config.toml
num_hidden_layers = 9
hidden_size = 224
n_experts = 256
experts_per_token = 8
d_expert = 32
d_shared_expert = 64
hidden_act = "geglu"
moe_layers = [0, 1, 2, 3, 4, 5, 6, 7, 8]
router_score = "softmax"
normalize_top_k = false
routed_scale = 8.35
balance_loss = 0.00398
balance_bias = false
init_std_router = 0.00707
lr_router = 0.00184
vocab_size = 8192
norm = "rmsnorm"
norm_eps = 1e-05
tie_word_embeddings = true
optimizer = "adamw"
learning_rate = 0.0023
beta1 = 0.9
beta2 = 0.99
max_grad_norm = 2.0
batch_tokens = 65536
max_seq_len = 256
train_tokens = 562700000
max_steps = 8587
dataset = "wikipedia_en"
Below are experts of layer 6 (counted from 0) of a mixture-of-experts language model. Rows are named router (the router's row for the expert) and show model dimensions 0-223. Each number is 500 + 50 x the weight over its row's rms, rounded and kept within 0 to 999. Numbers have three digits each.
After each expert's rows: "mostly gets" lists some tokens that are sent to it at least half of the time. This comes from a sample of Wikipedia text that the model never trained on.

# expert 201
router:463591593592366524487453452493528437511502480482566524473479525532405536576441409552418446425501458636497595436491496445513522592495497469479445440503424524476554584484433441464495508419423535544519429473481511555549430494536475479514478512458501474530545374549505606528407495513427477500470511474451494415450560523459539470454454530503435511400444510506503459608442532579418527533531463538453598642434414521509500491490553448493433448421474573468453534439487452529499473482463479508461548433563410491439491639436530475498483444527507485539493491504516523487433444478509482566478521459435473514500516447425536557492445495549520570477493462476501482452434555541501558515489
mostly gets: " Ni", " Si", " Pra", " Ar", " Os", " Or"

# expert 90
router:547453471524543576449601492524558506547454436503506554530511503525532388439504419468455553436532503589473555464520529447532523517529428415456568517456492465526488468557458478526422525473508492500533537516517405481428538477516428486448473498616499564444501442455511505478583520554453610592405514467472456451488427454445449455440550488474430565415466506449520453476433444536414576513510468528459494455529606537440500508555493627487523541511473381533622558483517468470467564490441478547552475501503497506497514471587633514514466574416551410496516524433555497555447524518545510484475533479504561484537535564521513392576441589563560500486534530456509488436597471572444525416447
mostly gets: "kov", " Berlin", " Moscow", "е", "ów", " Prague"

# expert 57
router:488488569384611513449533553541432512555451456512427556500422558550422569547535506436496534520535588556494403487440528547447519475460483474503581581515451491508471438501552528526487508493454504538521428443441564465545530520521386446564539546439482541475436556538430575475605435534513508465520499525510516523504397508534543479491449502514458430469526439480595565495488544551443496464507506464552403578511584527479557481530495496386548502478486460556502458520519395540481450456521448460571434483497482536508552441517569437504666547566521470503513492470555423449584428512515483399422524527453471520492582469419433519483480511404525510509577407457428566509575490445579539507550
mostly gets: "),", ",", "\",", "—"

# expert 202
router:478558573474459567529489519479568442478509500480590497434464560566580543515481507506566565477404473518479541480555428520480529518568455471439495588424535529527510459562489542592494453495555469426499449545455473475512549429425404596551391517483557514552460465439419560460578547568495462535452562453529524524471517524514468469487505461481473510499459621418511413529536569613509554538518516515561601398512497473502477534433518594541426575431516532475488510521574468575511472493433582413539534552475457556574564557545522503502543562470601536530501506422459471541560518489480420500466548564486552533466538418543439449547572421548446522447448504506469441502577492583434431469417
mostly gets: "boro", "mi", "zi", " Jersey", " Carolina", " Bow"

# expert 91
router:483421509534487385491551472493475525478423537550538484540399472479564554612524581542439554514577537493464398516443502525563467440507570429448546432540516502555489482526602525473515488503457463513471567448538474550464483547455449507430513541537394448456457477507432534453458413433431459549447435442476510481484506461454421550478554435544545419551576461539521462481413464502491433434467521503530475578541403552553490548483518430507474513532507471522464536519463461523482404587576590575450498509482511573518450521589463454606470515629540388513570516501490557455535542541420454465468464485434506533484478556454443434650518449461492545485571407470483495476446543568477505497540
mostly gets: " would", " not", " may", " been", " be", " have"

# expert 98
router:460464465482536338503524465437451434498457535527574536472403501579507534514456587579526512464464475531481385504430499560518424514571529473503419450479465506532581480601551513484516424531534505561426536423500555464544451473545514438484544501549454498476401435510502525462517456537443441579452459493581493343614515522440432474439536522481497459456483585554553515484441505547451449444470565455509466565535455531626452503455553517509535566525506472449452508553408512558527449523466571501495498493481495610502439491608523394483525570516464478543518559510447537599459483588427474542490449545410467472507452542555491498535555452401460492472546410550544472498530529549483509475523
mostly gets: " been", " is", " was", " being", " became", " are"

# expert 15
router:544491460506539514597442529512550581521475487480406553451548413577578468466439458487501495559512537482432503449473571460489452480512578432557540453525514500527400476401414495507590440421448508513438498455534524502502484522447533451541517462484550443495471463467496445513547437537546470560481497421556491497548452522447572565575558520458576457496499528511431486566533455503564549487550527508443507578598454470479402391482421508551481472535440447520500536477530614537564535573525446469449508516433569449573531420527577421452522437566594473491499568460550520490581519466529420580445472522387513473397541559584476456486610582566540478531445459554454558554449451455477543507515
mostly gets: " released", " located", " published", " described", " produced", " directed"

# expert 82
router:472564550558396506460534502468480531504452521497475487506542557461494551537495549522484541445515406501507453410477405502447541503389423494423497395499493526598548427454471502456494568450607526526543559426513528497537455550472442538521470477547526523455470515502581473481442575547519531518468520595578594550495521472453580556535547548451466553521448435427461541552540573465492473470412552506497445452542504497568654489484508467484447461480494490491502455519506547486466492442577536545588512426541448484461483518479406535522448564553428463433445383454474509392462523498426462459558577456485479452583468571525474408517499507592442479477521471506355510471603484549429432490563
mostly gets: " hydro", "hydr", "phe", "vari", "mor", " electro"

# expert 176
router:625476451509532439552421539430504403572535434559458491488458445514469557551487505496465566517582444503456469527454508462494417447504426581546565411593491487469534507496476532432526527566608496499538534486492489467519520555546527476443475538446507533495536560536662487561563426509534484479474392523543592386550454452544514507548528487460408532533500491484445479457474433345523416478549481544467500575488464499457532472592553406469556470480518552412491551568528469431491517519521510455457543510505535532410406427554530481483560580481474554492499395507471476470496515439539548539470368538477526447499465550508489510521439419504483532523442526510520573600414474449466573479512
mostly gets: "|", "See", " Density", " •", "Notable", " Website"

# expert 175
router:467495480496494378537441503536437518564525498560467476524436459558561441590482526531499477591464536541492428504514464545533498431586592482547515554492583482570483578570531545455447416507493501501469537445451547475481507513509589429538559536609499420401449527431467447510520495504414446511574537540503485473425535541473549530393571474514551393410479531544461542449494454458476508496460517460524488585526460551555492589508499541597511531559540393490503545561492449536534430583538525606424389513467548440525462419476496474493516501496551476473504482545590461580528521538438431558521467542432471475478505462485565497629494503451432481461523501540578507528564599469589431417462
mostly gets: " became", " wrote", "featuring", " starring", " featuring", " becoming"

# expert 247
router:384517486483486511460456464463513516458505500563427552496547536440480476485531544454506500447593524489471499478494476563487545524468466482473542546557482578551490446401427510496498489450467498468471493451518473555494494478499436437490449452425531587547468441527552426576458495457548480511371506583492590517417538516501607577506554496580516549462446487482440437577530604545457448479486508544479561539473523487572547425432422419448495570424475489490571469498479514482428538432459556539463499450545404516467472529540445525526456509526454502434516498538351462509519495445414616450606465486523402434531572593489513484519509424552437488514536445441495573612654466568482493468449
mostly gets: " Au", "in", " Persian", "eu", "au", "ean"

# expert 127
router:457575592498501514438487586465549552504459584546448609404450546516488434498478436533611574479444523492547540549547490454501498405418443497522474498556571424497595417529444489596495502457482418529459473496439428480492486404428460502521483497535554540592418518540471549520446579537515542525412426484450457495581454440416443531460543444489536543455507503465508481401546465482470580553541454480480532436495538529533596559565548548510554495477560473477519466544596523541585506581485536476456438515519418532529475583505431563493533499487572427532552523417501499459501452486543391524516600446548450537569530468506542441456552576576534534457558584503542438525575494537498529493532
mostly gets: "ko", "ski", "ów", "kka", "enko", "ić"

# expert 6
router:547557442489531446551542532558545579595477496444399508454438473584544454513481493537510490569456573448439540389475536478496455538521585470548463480456509443505448540536579444469570399561458505577529558472604593526470431600514537480508531505553504505461498476497433512461538420516513461575498412501560509472553401473459452623459545544454578408502477547545483463567461472479551501446507465418515557646526472456527416441516490471550471520511503503556558466552469494504569546519523515461487486512450535524544529389517564466505475456545582506461528555462568563470592513524403385517482430492408515498442608583536475435436540523479517507497479465440512559534485515435549501488416
mostly gets: " made", " used", " located", " began", " held", " known"

# expert 155
router:522469395581534450597437519535468523526563465475410535477531489540543570530511545547504539478475528380531542413487567529472447502456412559549555477537514454558396552490485526406517547536530491398496447553492524449488401391462513500459457490510556427601504527569561446555511502437496480520523540485552492527519531446484434551505594643449495557490500532517453515515547467417645484496525490552488439555529489426431481513565489537438533422517514538536475568544477605514505505481484432576468483576520502474592395401480463383453508526451516552547512412395581511520521520508532485492512461575540536473464455488515486422488467471498470549547462482485504564497486442487526551591610
mostly gets: " Coordinates", " Votes", " Genus", " Length", " Occupation", " Apps"

# expert 8
router:428533479441550504471430456487525595481413461458421493403439469534574549529436496563519404449442482478479426497532552527500493578535486499575482495574483482486445500536529535487476488588560556537465611393557594483506512534509521480431513492440476453482403488496519497470434412505460490500557485452512536421479435549366444538545487486444597426475433489459531429489482544462519566543462597563448484612499392513460469480515530515481516574483462484466511544520483472488473583498537441485519586611487512536567478446516556453558607503516570538585460578441457562569592550499546538568615472464485474402545433491541492488554468534406457477494500448451531491488474557469461460447562
mostly gets: " name", " called", " call", " names", " named", " referred"

# expert 225
router:477442498500500577453536473467537497524512407544586519496472546492536531576596489550512560400457432524440519526421467594578580536554448506509569438496529486488456474503507504454485615477487560404500423478540486440508611493410491487558547515523589423533488453462477535468519548534470523474453482542432530497561482545430555465520467451526484558577525483579520494492610522533456452496445423488456561422384554525449517509453556474475523509543478465471568534484412498485504514477582547461606544509533612358464485469514483541535503500454622579475476499436470563478528457530604569436450577476521503554510516464537463442559555574580554469467495457413483406534480523554525441423441
mostly gets: "ham", " Sam", " Green", " Red", "ร", " Grand"

# expert 138
router:486550524556550493424595511496434490489553443452513533456600588490449544509439491450478483447490517466500540508487505508562575593507486588513467497530444536537509419454472513419517443569541406454534450506449421532560499458479501483552576545433517509570501478564480446576566563520589433487422521490556532531492465479415528464438533495474545496431497600442437465554523481463558481571534497475579601438535548500548520449584574515432599409523468561455398433480526492484467546459504510477571520461532537547479584507493434482577492549471458499602541430550536484598546506592592396531459573492428518477542523493471560493491535537600605533450465489503469406521457468478554416426534
mostly gets: "---|---|---|---|", " India", "Species", "Croatia", " Chile", " Pakistan"

# expert 9
router:489454482459526493446464464518436500537510523447523434527451581461545513486554487472511588558463459500556441567576434493493565436528502583535492560488472454443438591486493583493541435500524458383433481465473521501535466490559618566534530498541384556458569633470499497549550479526492556457564500562552446519523515560521506555539438577496539457568535450469478472521491485507396483527483472470504390455566445433538566571489408505415515489495461438474555598587510405588419490466555548520506429431447503489548456395539486578569567579463503564503448517504579580474475466428526436509403513480456488482465580515462536457548560475437511463459516599483509533520595539491569558497477
mostly gets: "\".", ").", ".\"", ".", "!\""

# expert 250
router:463489532430549604465520522613559493545454466534385545466445436475512482540436450523539462498441454516485440424523458537565445414564459448479549519481430425431552652432470519538506516585559432585500547460450508439407415491486483502464479519503490511470488474459541500468545534422411550436608533453461506449433509551458489489558401509450478567435495463488508516463484449468437564473526512537433497535481403543474557575543526555547517490481526545493517541551385440526578557451584473562445543500521466464465398448465463486478501438525517427529575467488513477556489522471498547565595463545464565446529451496474500569523399516517570517539575554519552518414588498543474426432430
mostly gets: " (", " [", "Р", "^{[", "(\\"

# expert 102
router:514482501445581525519462508465463573523542470457507480539511546546596508437518509494547474499434522563548547639505500486550590488525530481486486521528541520529444518492571434486515506589578465502449550519394488512460473481531515522517420532466573519564513443486500481423449510555537432486557550555452503565457522392452521551455561551556473537446565479575426507478594467513586543603455473624448525445547523549527478565505499432508475438460487515514415533478399443543545465458574475460439536486391518434488531552535538503454420404414412463429568500550574382534500500525576447494474574449490639522465403491482484448490526573394498498424520498465482528450513550512449550467422
mostly gets: " men", " Men", " women", " Women", " people", " People"

# expert 131
router:531492501568506460563524530541430574572532463437444514553571495495505486490473567570564476533437583506536595511507505592455491553470499581489415436590469550533457457542593503523451513572591500394516514482447574499492494569506566528420483592467447573561492462470458470436494411528596458490575511545475511570563583419477504465551536599562476549507556496564461469474449399481581430522453482540530533454497596459512511489449473569426517527502450562585505425443510479517530479480472454610526398502544475493557549467440364507438514434442447478403505536600493488561516471556560462411501585551504518548507499483456522596469552517432538458498499518458526499536544475517493558457528
mostly gets: " members", " games", " teams", " votes", " students", " people"

# expert 194
router:516537393445505367439494482519487563422467475480456521539472560549577490494513546558520522471352484500521426526482560504563535472536491464518455498493382525398532402472461413450519518516476442527458557480454528456473396455532516417459579491490391479554598463506435470436525437549519498474567490489486496505497519469482514434532504508508489475500543566533533414583491584444602438511441584495523400456552457510450506507467480537470514485517471498439461515586446528593565506482511566587582540424514391633567465514498474499460492495503456458465528550576559611573463461503542520500404453563490461535498430512490431468561530534471510539381470438466563480499566512497429467543516
mostly gets: " being", " way", " While", " if", " been", " widely"

# expert 73
router:432454519496574519464450502429401515596505573539584514439485504513430530442524490504592573515529409545449475558516506440445570539504356526532449565536422430433444481481493552487507531551482448383469473534465482502504490491543546501564542476467490519537546435478513536421596506524455519454450486617602542475537590506477533612487500462421579535560483528426490436507457560518497509511477449540456471520538459427396427465499441527534502520609483451493535558401463505475492504520529612558560418570379525535523514462467532408436464600482518536515507519465588496419539485447590536484412518548466510520529592512547500510511430462504532523482544602480525530513497533551540581497490
mostly gets: "\".", ".\"", ").", "."

# expert 189
router:476458497451483345541572473457452411459555586580517516552535436592482514501607468515528487564519455521490581514482426559527452433525547533505520472421463476509561461608615571526494462582500556464523424474490501512509460527504458473522571560570454493480499512536502491477429428378486573521410402483555487485613519556525511437535538481511487482504546449472532580471478455411475461511512457410474514520373572460610540482437472544525494547562517458496474466495494457512508487430384476464536456482554586526540512468468456468531451463419540516444499468467586510481495509467481493491617493573553501569468432460494545517444563396476436511543518452611547499571422511439536533542506
mostly gets: " several", " any", " their", " some", " few", " previous"

# expert 142
router:519477574520484512484472586427494436514493576549534505492534557406490511451494524557513560463479441545425499515453458413556500519474431501485437474463413467570487467546418458520516402584439433422505502503488448407535435543381430497504442531513422560625406377560479513511441497595586471544479584480447414448487513502452556548539514394533461442542507551482512399456473555492509479551559502495536543491515563394487516552504594556494509472512439556549555435499483483488477390464517551565517461553455471578507513524558434586500494466461444464486577545406534417469480537463473519506493537536422573479544479416556537493480528550559480557471445527492394475444444499458530514551443
mostly gets: "ja", " Ja", "iya", " Maria", " Za", " Raja"

# expert 3
router:539552443547418494495579488437455494503451530535497473493401461561497605462494548501498576470528507397497403588416525564548484412559471493607486505485425468508554516545548551460527469593536488515452500413490559507460497506532504575541614586566389501585502600559484502466531455527461470487511477542521514516553500474480339538471538556563524442533481466426585505513498529461464543467462467387544419550541476532511484553508492422479493546524472549477459461575427517485504479481487591505486582416514492647510412523540487467513571557581528492514521516492467501530549562391467537549453406443494406474473466476501513535605473517404513447484573469563520523480522572515460471447509
mostly gets: " although", " though", " you", " When", " Although", " if"

# expert 11
router:537472463512523446547406542495545481456541530582437413532533469524554508600534461483460479512456554398552485513440617565538445532476455546509568501554539508484488458528418494431581523560612553554412455499410548395494482442546465490469537499458502453509432590509548412504494554430517464494474549434578500507436532509423532567463532574411542472434487503470395540509474492430613438575574506498469449504495520525443499466526523550639517473523435468511415583528532532455489558560411461529521515528497465454479461425499505488424530526469515502524427413401488520452477456460505458517446540604532523453546425632521480491499460506529432497460420479481495438527431494469563555577514
mostly gets: "|---|---|", "|---|", "|---|---|---|", " Preced", " Coordinates", " Genus"

# expert 158
router:579475481487540486472443483487531468494380425584479534467473488544493465428446492566576531459480547473495466533433431547397424551479482375487474598507451471553542649546475461558452513492488475495557427461429464498554547475504450475468531580447494571587565483440428567472521524540594452492491551508490454472531517439567479495593531472585479420524464446575492393510626553475548504642498501522565433490418502487423459462478509652481484526436510453444519530466543471531439493408505526496580489514545458573463494534523553538550466503465470479535479412493516485475453491463418514538415518572430520563448471487492454460512534517439553444476438462507448563428438461486471447494454
mostly gets: " those", " Baltimore", " Washington", " what", " Rhode", " Seattle"

# expert 27
router:551457488459530399524554418519502506559467551517562533560532455521461515375595508505487517477536457465490545567517501556476421458557537474449503423503409491523448446574517614441540523585475481428427450436435515436506438578531412397532544525577477404472461560472438515509455405461464533491449378490463483506590492530545455443521568422535569484428489506458529557438511527553519446557525392464466496537435555498525497486425455466472507584507505504502411497592496499595473539430422513484572562520520542558550498411461507514523579470398532503484388517528556528397550487438473498460507507551473532510458461549530457446445585457478472506555587461542480501513442575438468495458518
mostly gets: " some", " other", " several", " many", " these", " same"

# expert 1
router:543520490422583481573438551483535541480555516525397475483433409494535414452435504498608462598483522427448521420462518443462554528533545466569559518471469498426384496497510615501457510449599453458501484522535554427532465427484513533407483403474499466511514565501496562538524582442495478522597437437479502479517553427555382497497559446454489527510540538521467518501578478432542454544582557553446437432541538416467405565513492568473550427577482498541476455480453577527508551453462493499498458543544546469506477552490530482442573554563567461438453509474468440591537544526548523491490533526511480445484581375536545471549482530514487554396382488494463528470469454559440508521590
mostly gets: " Title", " Book", " Label", " Episode", " Film", " Candidate"

# expert 149
router:557522347414567557487516499493482521434528496480556463416556535480501458492483526494562536488368484536548423502531432394522537486506477468422570461561531426537487373558565465570615461566512475515426474584541475486502564445486552422443497408443527532506427538527490530514570549467527522500503486500478525597449521373459468504463577529548497625449518491526585457475504467515486460424534516521462480472550481484465493452467491474485559528586535525530463450571486519498498557521408504507590506547452477520618456576581596574472525426441481485584409493564563398546517493425538555611475524476520476526508499483521541527479534560451554498525485482477459422515559507499417438523511
mostly gets: " CZE", " FRA", "RC", " ITA", "MA", "OR"

# expert 196
router:449547420462473451529448554566539529502448472487479483543544517495496552531418516495525524502555510394502532380466496483483410500509503497512547547399488487445437481470514533504452568564565602404493521511587573495591443562525536474463453482477444454529476512553524510482442505476521497379540392513473492480485522429490538468583434479501580521504458495484547499533476565417562442507488534561593470510392553431463537489505535566560471526499553503556549387401466441470546542424468490503564530445536477539596616473451541562546437628474428515458589555550538626550532485535502486443567551501468560604449404567527453530452480546521525468468524479474459547498545548532462496597530
mostly gets: " relationship", " formation", " agreement", "ization", " initiative", " acquisition"

# expert 144
router:463515581489576308485569550535568526505460550470476412501433475516444503553432567468468451472549589495515551466506556418547570557478448471483511459483479504438492544573646579463516474518404491534555520578435482515434462434433479512470507420474458499520552553526458422484491395405456486556456474512571494500455531476459441599487462430499535430444509518446527541452393491443496474507561531483550526605530399533592541466498540487605546501530511428588508472586416445506527453556559461515556479502412408502435445429445480475514465565552485530420562512541429509458479528566421440470509484480442468522498502511522533537523487462436476530508519462407532476533449524452494488507506
mostly gets: " between", " against", " during", " with", " at", " from"

# expert 168
router:516480625474558467529569497536459571468498467588485545471440589522509550553553471512564480572455566512577414547448499545499499500422375447504546559544606485586502480501478488550462512435450567549448481450500533398394495468395452458480553524450542497494503465454357539460596532571520523570537579497433581530481473510456527519420453501469481477422523481508405503482544495563467568548523467470559452518409559539479570530570557513385536513499520453450558484532475505513505506518565447463477477535490493520547533521496483531549572433537524427487507462430573425518557450463576453594512494518501497610446596482401473541467449515403481459502535506517564535477564569423558540504523
mostly gets: "),", "\",", ",", " Stadium", " Coliseum"

# expert 223
router:475469467558514483477621494497442435428534463497501458477533521541458468477634546478467525513590463538549523514444461522523492444457419455522483405498491548506517519543629504578492447466508560554513525515484523435411466487476484504518450552464444588438491483545532601514496354451444455446561539502530485547535546405454506542526543567425477563476498484477523585525438481381426479490508568429463444505507593490450559438421399475456518492481498465469594555477527495534509491416412462476474586467511591514433541526563452492482392514496543454460512502563540449527458475431559552406517489622483442420468542418452500522572405466478529454510566549486440440572465470466485487556540
mostly gets: " km", " mm", " sq", " cm", " lb", " metres"

# expert 177
router:443501505472598588499472502527454503537465486517506558475436552562432466421439510445571518456502563478585513566432500446457594486440565552483554508491490419608492410480408607419452495456540539526562454556365557531419443439448456433550548436493535517494441495560471462517554521556484508542421447450581548477442471482444467561470499461495474533477545537509502556519485427512538478499460501567517567471566451432433427479611520453470604467560492482555470466498502420379502414502449486501530498533524593473420466444494478446478586454490519481522507540510505503559466586570463509572459524478438588516404437534555515474552597526498494531450440456453541512458503442518558547609498
mostly gets: "CHN", " RUS", " Delta"

# expert 4
router:474554517515542424535535453519600560484451458500499422485403457499458510562460471477468511545609562455548564550558508508497548486465477482544564493543504484537522560571590562449527478521424496543505496527449561507436452443479425437581505465458424565473498563458491494535557437502398518523512461476413536408393500444478512588540466440588484428470514432436450521414463515515492431568523494478496514550474448555520557493526528416579501561563505408554497561596486511553499515546569483449551437569361429541471413481503490531509523582527485534473457557535451478501477438583402441482507462448541474592493573521476498568507454405390381486520465471463462546462475508403453492447493
mostly gets: " during", " between", " throughout", " within", " in", " until"

# expert 113
router:495461493452587549466551439484386512472442515483536566450487572562400419505569490444527479442516558496510518600416455556524540582521587557434555454489415440573544452432539544421538571390536480509532513529489449478488498439560496475522513503432541545601450446571411440486582501558524424509471450499536422448488449403467545513455568442522507408391556485467515567514505502506585510560557474515458552404502571436593476444566443467415483508557496555447482470564532468509475516475482468554468553519475526495498467517570556443549530465451556546437598455453523522528503425607470486513527539537499535436508528589545527443537565530505469528481469476563505470498433486512422389449509
mostly gets: " Germany", " Spanish", " Spain", " Romania", "Croatia", " France"

# expert 134
router:523551509549561539555474490493548586552430514476482534467621550532557414420554538472445464531534553528458487483572493457571469542488496535570561575447471445619466521519437430493564442521415514521538441396542380463490484541544439549442493472463427448473489451485525509479583469532543506521435514465507457510470493460526571529526546530501541508530471486544572474591555400529564527567456571565514580533567400403526461456415427509548495518483545557456552581471517566561453517464552524430444529496552579451535589473478519460468471501575572424500472413515516537428537586491526481562550467556494549470451489588541440464473616614556610488478539466515434536511511536495491474481544
mostly gets: " Nominated", "aged", " retired", " met", " owned", "led"

# expert 153
router:475492503455483490467441503488471451524493489484477535449501613587486415448443537430456497396420500481524523597458472495541545414473512534529555539522523502566496471530468542418451508535567523476551569485420515545479489562445489389553512438415514557425424494510396489510565590587550511517441523537553551591440374555499419467523444411541496508458496498513535460527503431525445514471494514630567554388491531494479528474612489546435576529508503453449439531556550406422504465471540476443583525476527592521479508457455498481528553447532496561482489581486471527518520497531399535556410563500492596494440465517505487519554572534435538481540431557412481500534518467421620474563515
mostly gets: " William", " Richard", " David", " Stephen", " Elizabeth", " James"

# expert 56
router:518455453572388454597386485467460542454586524482418484565517425490558544554480543531473485488519555419469525506465574554529405507537549579593551468585562508517469491538425537506530518479575638524449460582457554461549469581511494528447495437510545434523441542584604495576462533423481516451539455424509486492458535481486533426542497581454513524519438456581453571477456498448604493450556472523459447543597509453471474469467445491493491521533435499539450542476523580501460553552422540500431482576525559455522468436447414508428479470503479606571484503423606570430439532493522478500466518476546479405425440496571528509493467493483509487526528448568497487528411523446484605519514
mostly gets: " Preced", " Succeed", " Votes", " Occupation", " Length", " Genre"

# expert 109
router:544497454502545473544479501441497412519405536476597518460478493594508508428529505478504474482526517476481565617562484582503527460610497453411449515504520496555559504493524463404531479550497527434547442453455510464547525569541467429489595568496491508515459454572486502529485487496484554434422422457480490372530474601560527469417489423584517434427504499503546511478542524537509527515500459507546506494379590479503440440449451489572483521463505519540515484549545509587501519399441517445504570436552554438531507462441528482538494431388503584445517451501558513407551493449431490491510463534612515586454386562458531474461613513467499516448550435534458565539446579480530385590540
mostly gets: " former", " British", " American", " Spanish", " Russian", " young"

# expert 244
router:451512451401527442514536519560488558520501613429547468516510609427493504453449543436520490490501523410487588405471487414504579484550544433537422417440423452421409475493564586471417560515632514475582519578583599530571516500470518458516479441508454451532450559537491492488491450486583465508521501493524443528429544500611461442517523417463488521496481531499495533503454457511517489474517550569452492540393576448475476425558525446568535600465533506534549376452457518490551474468462459549543504545529403441497577458481463541562528517552491502389548501529528562603506444441571507471447491530572492496526487588473458507553516527465520467518541489569445511444537444420529552511567
mostly gets: " actor", " guitar", " horse", " singer", " teacher", " journalist"

# expert 156
router:384525540432520571495541475427455511451522467422461538450496472452431542459432531457529545414432454483477428525526443604539445516508515512474532510531460499419551531452648532522528476575504493480517514469474483437450472430511467513508579478404548511545473468520488570540492553560496491531525443439544529560492384463369421588504521485426448488438488466459532495553453570589416519511555526383428461407541484475424555411493494523397533481472494440527547511617491587521488557453497536506471626510503547492507487472456517471516487536589453507437511526491487432507457632571525559501480437513490528490453498442521516504617411482467552525581520520534447537533477596533527504568454
mostly gets: "л", "н", "ι", "ο", "з", "и"

# expert 21
router:600487555385518622466459519473477569479484535415423479568527476484478508520542517520482522376467496596384425464554498548474445502550469474455577407475437518401455537511503539479543525569501422524573507434501437457393441483480580508527576465484521439575553490496459513588494485491468533484578504519492449545492436516473438497501503406458522505481537405499542470566605421519509531506504545522402494543562514490426543535540456504532524527561437537493540547482447544517507591418516515511529563549538412479543500561383505520509560506476422529548494504475489465610436541461583587463470443530493537368499467492512496548501526587473470574400483593549462501577488569511525485539549
mostly gets: "า", "а", "о", "н", "ง", "ร"

# expert 26
router:474466468545565538502509478438414460545515543537546465451547477481421518456569539499564570559452395458569427486535517472512543486430423504593424497444455493421581525501525560572575502556563431421396514508510489602414459479511572579525494517504413490480602524576514510413565516531424513500490493572538575527563524573603455543500439506483529444602481539391562456494577539498483516475489462377444419483532469417540512508545424433397557476463441548522580544505415513513485465528528579522539461505477546510581511489473462516506470576436571516553487559472505554449560408456503537523438467441443449514517589523527512495520469496421503448566482558512479513413495545528448538481492
mostly gets: "\".", ".\"", ").", ".", "!\"", "?\""

# expert 67
router:456520452419533528493548538522538517487551549450470500407482513501477467488557451445567553519449461531444463589490463463502536438449545517365477481584526505555441383480507467585463471491585486514461455572574470481517493495474522524409409518447494448559358521403506498502431471498386564513523512562517511462486524500570482548538549502539507503472604505444439486439556547518488491429529511537396497527650493489444514521496521410426526428441476570559408449584516524534465491517515417535514542479571503475560401558483542581526580436460525495511430592524419572445458496502535527549459526476473486492551543488534402564438560543491424503571499571586481415509497448548422485497504
mostly gets: " III", " II", "II", "IV", " System", "OS"

# expert 219
router:451566509513509355510537464557599495539547525482489446505420432511451526551408493492429450591537562515474573462532552485507549452489464494541506539540497472528484582564521569422449450530401482547470570526405450528479521449431436510571543468469489481556484556426452466498566450486381479489521491509543475421445508479434433540478432466530544451418513570431393491452442494437484462529478497538536485562568443514574505490500545525595532526518569396522477479610532450541529548526612499490445417552458430541420458454481496453529469546517516552461533557600454502511522530575463441567541472499447433528517523525540507611568485446393432490489422509409460482452513586432487512465478
mostly gets: " during", " in", "After", " from", " until", "On"

# expert 72
router:490458459541501507569416562441524483472480598438612521534523548537533526535459480470601421517549455374540556578555497524555497566512421522492487453472474439525529445466476507500469465413525486369500427526505567597582561509450507483501500469485527484589474519514564499513480469499475501475440495432397450390428536506498442470465461468584544508482588562487484396403527514455510471459459443502508527397444564445448491484549436551459495462472564610497497584485508453543562536481453365486492499444482482556478506589477490539530556405471494533567547508521500412510509421549512487533455546489522489473530497481436617526433566479539618604526428490470517475549517486452495441458596
mostly gets: " Democratic", " Republican", " Central", " States", " Conservative", " North"

# expert 151
router:509506508528371549438521456490466494434509501548420557515488451422518545552573401482435487505636514574491582426566479555525432547476527418444478419580527542529544502427480428542582507460543495478451514440444482537480582517546472467450433449492551468462510497501564456478510550517542467445510510559494626468454478487490476515529507557465445522529414520496543490605524533510538508516469497550443497425516451592544577516502534487485515514364551515497490494463530527457356485529566496584465470485524481492495545581529355562496563421542411404521508522554400466475421450516519506484508462411482502502503500537485539493464501429549422464533509509467402439521630495594560445451467
mostly gets: "Se", "oc", " Ac", "Liber", " Eu", " Tele"

# expert 45
router:456517469580506485437479460546560423435539539599571482423556483508500383440484501547541545522557464426551455555439486555440512492496434521503461479474577495453515449457535511587509515541449558464504465583391443432485526447470561477458415517575513531553468511501387419473529489546495603489553528521492479532496468509573542487474430443569467568455653574511437433453524531561571532469496489445423518442443529407555442502443503577481486518505498474487423512565534513446507528495499523484445509556546520475527520513518530631526479532478606525428447528472478418469474437415505443481514520520595554488534545437564501466474497439531554554558511527598480549663440527548475461488417
mostly gets: " High", "wich", "East", "ford", "bank", "chester"

# expert 65
router:518445537468561551479474398486417477525493560467500451616543488466405469431526544468627522527454529472533511564549488506568527486505507541537414499533488505535456525536622496441546489555580413538485477497478477437511492454534527452406469418505453574405526611437523468619538486526464510490460470516505488446448487376496536469416545507529453523580471442557470497455418372456459466546530561513502456542443484452401429543438478475541478455499434542485501541509539528417465573468495527475563498502440546472455489491461450430547553502461517524497512495483489356448554537493549619471471433627483456409519600538500562471531421603485514429500547551502515537454516457511484464473542
mostly gets: "www", " ESPN", " Best", "Billboard", " website", " Magazine"